Weights of a small mixture-of-experts language model, trained from scratch on English Wikipedia.
Size: 19 layers, width 192.
Training: 319M tokens, 4870 steps.
Below are experts of layer 4 (counted from 0) of a mixture-of-experts language model. Rows are named router (the router's row for the expert), gate (a neuron's input weights, with its number), up (a neuron's input weights, with its number) and show model dimensions 96-143. Each number is 128 + 32 x the weight over its row's rms, rounded and kept within 0 to 255. Numbers have three digits each.
After each expert's rows: a language model's description of what the expert responds to. This comes from a sample of Wikipedia text that the model never trained on.

# expert 11
router:150121100095122105095118158086101145083122164111081115121140174115098124107158114154131131182143148140145096182157127202168150175172140141118119
gate0:181095128144160162121116099147134172151148106131157117108081109108145077112056154084116082110075127142093100070044158202124133099137100139123102
up0:100102181094085126197160161134165058096088150121135158118127159156129180134126140137131167157112157084117096187109144089177124135133120131125161
It responds to: Spaces before dates. The space after a month name before the day or year, such as May 10 and June 2010, plus opening parentheses and and.

# expert 1
router:065108111112129107102133128158097125092106068150129100123100130192155110092134093159126133138134100102084195110066114121167105074165159113083163
gate0:166134120126147110117069115152118174110115175165156149113108143158119073162155158138068072098095146156123183063147143117106093105133180135147127
up0:168137177139126171095101131205146103160152152100136127118066127135107097108104116107106139126083115155067202131152145120130117110165111101078082
It responds to: Table cells and initials. Spaces and capital letters opening table cells, names or headings, such as == headings, Z in Zanetti, and vote-count cells.

# expert 15
router:108123184167085188171115136160126096152156136136109172170113131118085158173136201115046084166148142117149138131130107129090130138106104095154121
gate0:128121199143163177147124105135107111127075071136153110118081127136132095056098153083117173140172100172121124126154133203135174174094104148140156
up0:143179136146112089134167125148181133160120134129152128121116148105122195045120117098114176105142161150130135105132112105149133087128110130108160
It responds to: Scores and odd characters. Score digits and dashes in sports results, such as 4–0 and 7-3, plus accented letters, rare symbols and byte pieces of non-Latin scripts.

# expert 3
router:135159104097159149137147128091123132127127089094151103102122098144161105097188094101154152080156098056105085054081072105165197117178128158074105
gate0:107143102111080107102129175113071085095114073128103092144158130220123126134082142147111124110143127094105114161146144116122101133122142105123170
up0:115152144178095115110088065138117118128146196120177125125148107104155097204110145110116107113077165112160162062111211085157068161091117155116053
It responds to: Table pipes and units. Table pipe separators and mid-word pieces in lists and geography tables, such as km after distances, ° in coordinates, and mus in music.

# expert 14
router:172136125138117093116144122093122161165141115128185132127135096166132143128131139126158139110136170120095116144107174119146073074136130132126121
gate0:084132155158146077154114045100161130109165149047175158146137108139097144117158142081109120125126188098119121107134196123105153066107106098135135
up0:181121148115136146179153082044095202180113151089108158123125097140070099092176146143095118125125112096160132123154220169098171093159036130167155
It responds to: Election tables, apostrophe t. Cells and separators in election result tables with vote percentages, and t after an apostrophe in song titles like Don't.

# expert 8
router:133121093112153102092152115112129157136079106112164192093203144118178090120111112150153147128131181128116178181148115136144160119120177130095078
gate0:107159136055099170145155151107088115114109120162128123132111125157127206141149136101110090089114124159139102122140129109153101122123113167176109
up0:163130106116121142072150178155119116124199156142125129123097080154149155104127110134135116185118133106102163129145115103147069179073129142141129
It responds to: Inner pieces of words. Middle pieces of words and names such as doc-um-ents, Ind-ir-a, delim-it-ation, plus heading markers and list commas.

# expert 6
router:121152117148138157143150130199145108198193102094122187136065127165098128194093130091098141167062157157139089136153142078090117154115159092164128
gate0:150110151101122170115159081108181069173136129107155132172163115127145148090092093094113125155123131113128117099052168121135110158139076118104129
up0:157092146084095137115044147126071119103120113154125128133180137124124155100105151137122125142172126130159154141175081174076129119167117143169195
It responds to: Early word pieces. Second or third pieces at the start of words like Sp-ec-ies, s-er-ver, S-ou-l, plus list hyphens and digits in dates.

# expert 0
router:116123133074084089111138091102177136142121157117167121123097166145185086110183130137158152082170103169087116073160103118163126109101180108119168
gate0:053085115174141118146149117058115104134147130169126145089139098133143068070093191147105160116190147157142111160101204086127121136184142166153146
up0:083155133117117125160168137121083136116168076171196101111117170179104169077137149147098118105099152154096157111161122145133130121123105130104000
It responds to: Mid-word fragments, closing brackets. Mid-word pieces and closing parentheses in names, lists and credits, such as crick-k-et, Wyck-o-ff, composer),  plus the word football.

# expert 4
router:173078096126145114096179194117082160106089166087065127112179098150135124120134130157101146174080064115103085113109164132143155135172105152102107
gate0:116167134137093110124129140142088156121100106126110153113158151105207052093167157136120094069107042131137092080157129116176090158115148134177150
up0:131100208053120148128095118115105085113139135095131135187135147159150104157110150130082070119124175089129126102128205159087125114105100130204198
It responds to: Mid-word pieces, table digits. Inner word pieces in foreign and long names (Sa-ar, Mart-í-n, Observ-at-ory) and digits inside numeric table cells.

# expert 2
router:085145189149111143182157090133125079119127125137118184136139146110097164193139156111124115203167164105145091131147116152130120124097082074129138
gate0:159140094133166129131142123138177110127115135151090078073071089148145054121176098126168132135150116093170113115110059133138172139126140127115095
up0:094131100145111139140129104124122089117141093097166134169167133173193109068155119092119092153111146027124110161098141148138107123124142100088129
It responds to: Line breaks after sentences. Line breaks ending a sentence or list item before a heading or new entry, plus mid-word pieces like fri-end, mur-der.

# expert 10
router:083097125139142106141110126113177156194096098144145113085136104089153151101151111107116143079065097164135188162161077099188130095135091136100166
gate0:160123101136168166103170160119111119078107183172153182101099085084191132120094091077126097127152155124098057130141094104202159193151190143111100
up0:141138137145155102189150113153172187166209182119109145101134105143163191192132151116077121122167119059153095167160145103086150125151160131093128
It responds to: Table pipes, word pieces. Table cell pipes in sports and results tables, pieces such as T-ig-ers, v-ill-age, and time words until, since, during.

# expert 9
router:156124109143157125140159148088151140087159134149125099118145082150184091120131101122178144086055173137162121196163157097126123166142051148121162
gate0:170129159155099120181120115090151131178076149132151129105184154121136205104103133086114100145117075042112140135171083175094127174101137104121204
up0:154148116118087072116092092069152141130136199173123098129134139192158095126138178135109162127129123153147125087200128136133187164070141074170131
It responds to: Months and name pieces. Month names, list dashes and pieces inside place or product names, such as March, November, umb in Columbia, Pl in PlayStation.

# expert 12
router:170114119146154120089161132097181120088099127130091099107118102116119132120090111167126114121084125192117179110082167116142097125168124171178097
gate0:105137106133133214113080097109118126117106126124142180122112204162096150142075124151138119132080154165160022123107085180121068170190059155160135
up0:141122174100161058140134157089144143152182146152092138119092127127139137118094116145129117119174121099157161098098146129086082114082125112204160
It responds to: Table pipes, sentence openers. Pipe separators in numeric tables of asteroids or craters, plus sentence-initial In and function words like an, that, however.

# expert 13
router:117207116107133120099105146090108163071078144149183087122188131120100110103085115153133139108157082121085148142128195141081081131130180154120165
gate71:141067105157160129094098169128138148175201148176126150170158082163158089220127074090088140076094141110148161141138123128118103107070150078154107
up71:164099070162113149115165137139071137130122141126105101164127051091161100156111070090104098120050084140126122122124161137100119074132118127148139
It responds to: Digits in years. Single digits inside years and numbers in tables and timelines, such as 6 in 1964, 9 in 1995, 2 in 24.

# expert 7
router:162074128087152133111110089083092121072115111158097109082150163051126079125091128100142143088137138171125175081167135148105124105057109168118145
gate0:162124137144204131177141155182141156127214126094108121088090179165080144126144119111123117120169129199098106112076140177138174103110149132106127
up0:185125128156167162106211081158163139114115110073134204151112131159110118117151092118143106127121170101112128101134181180135178131140091135109089
It responds to: Word-ending suffixes. Word endings and possessive s after stems or apostrophes, such as s in Zimmer's, ment in development, ing in opening.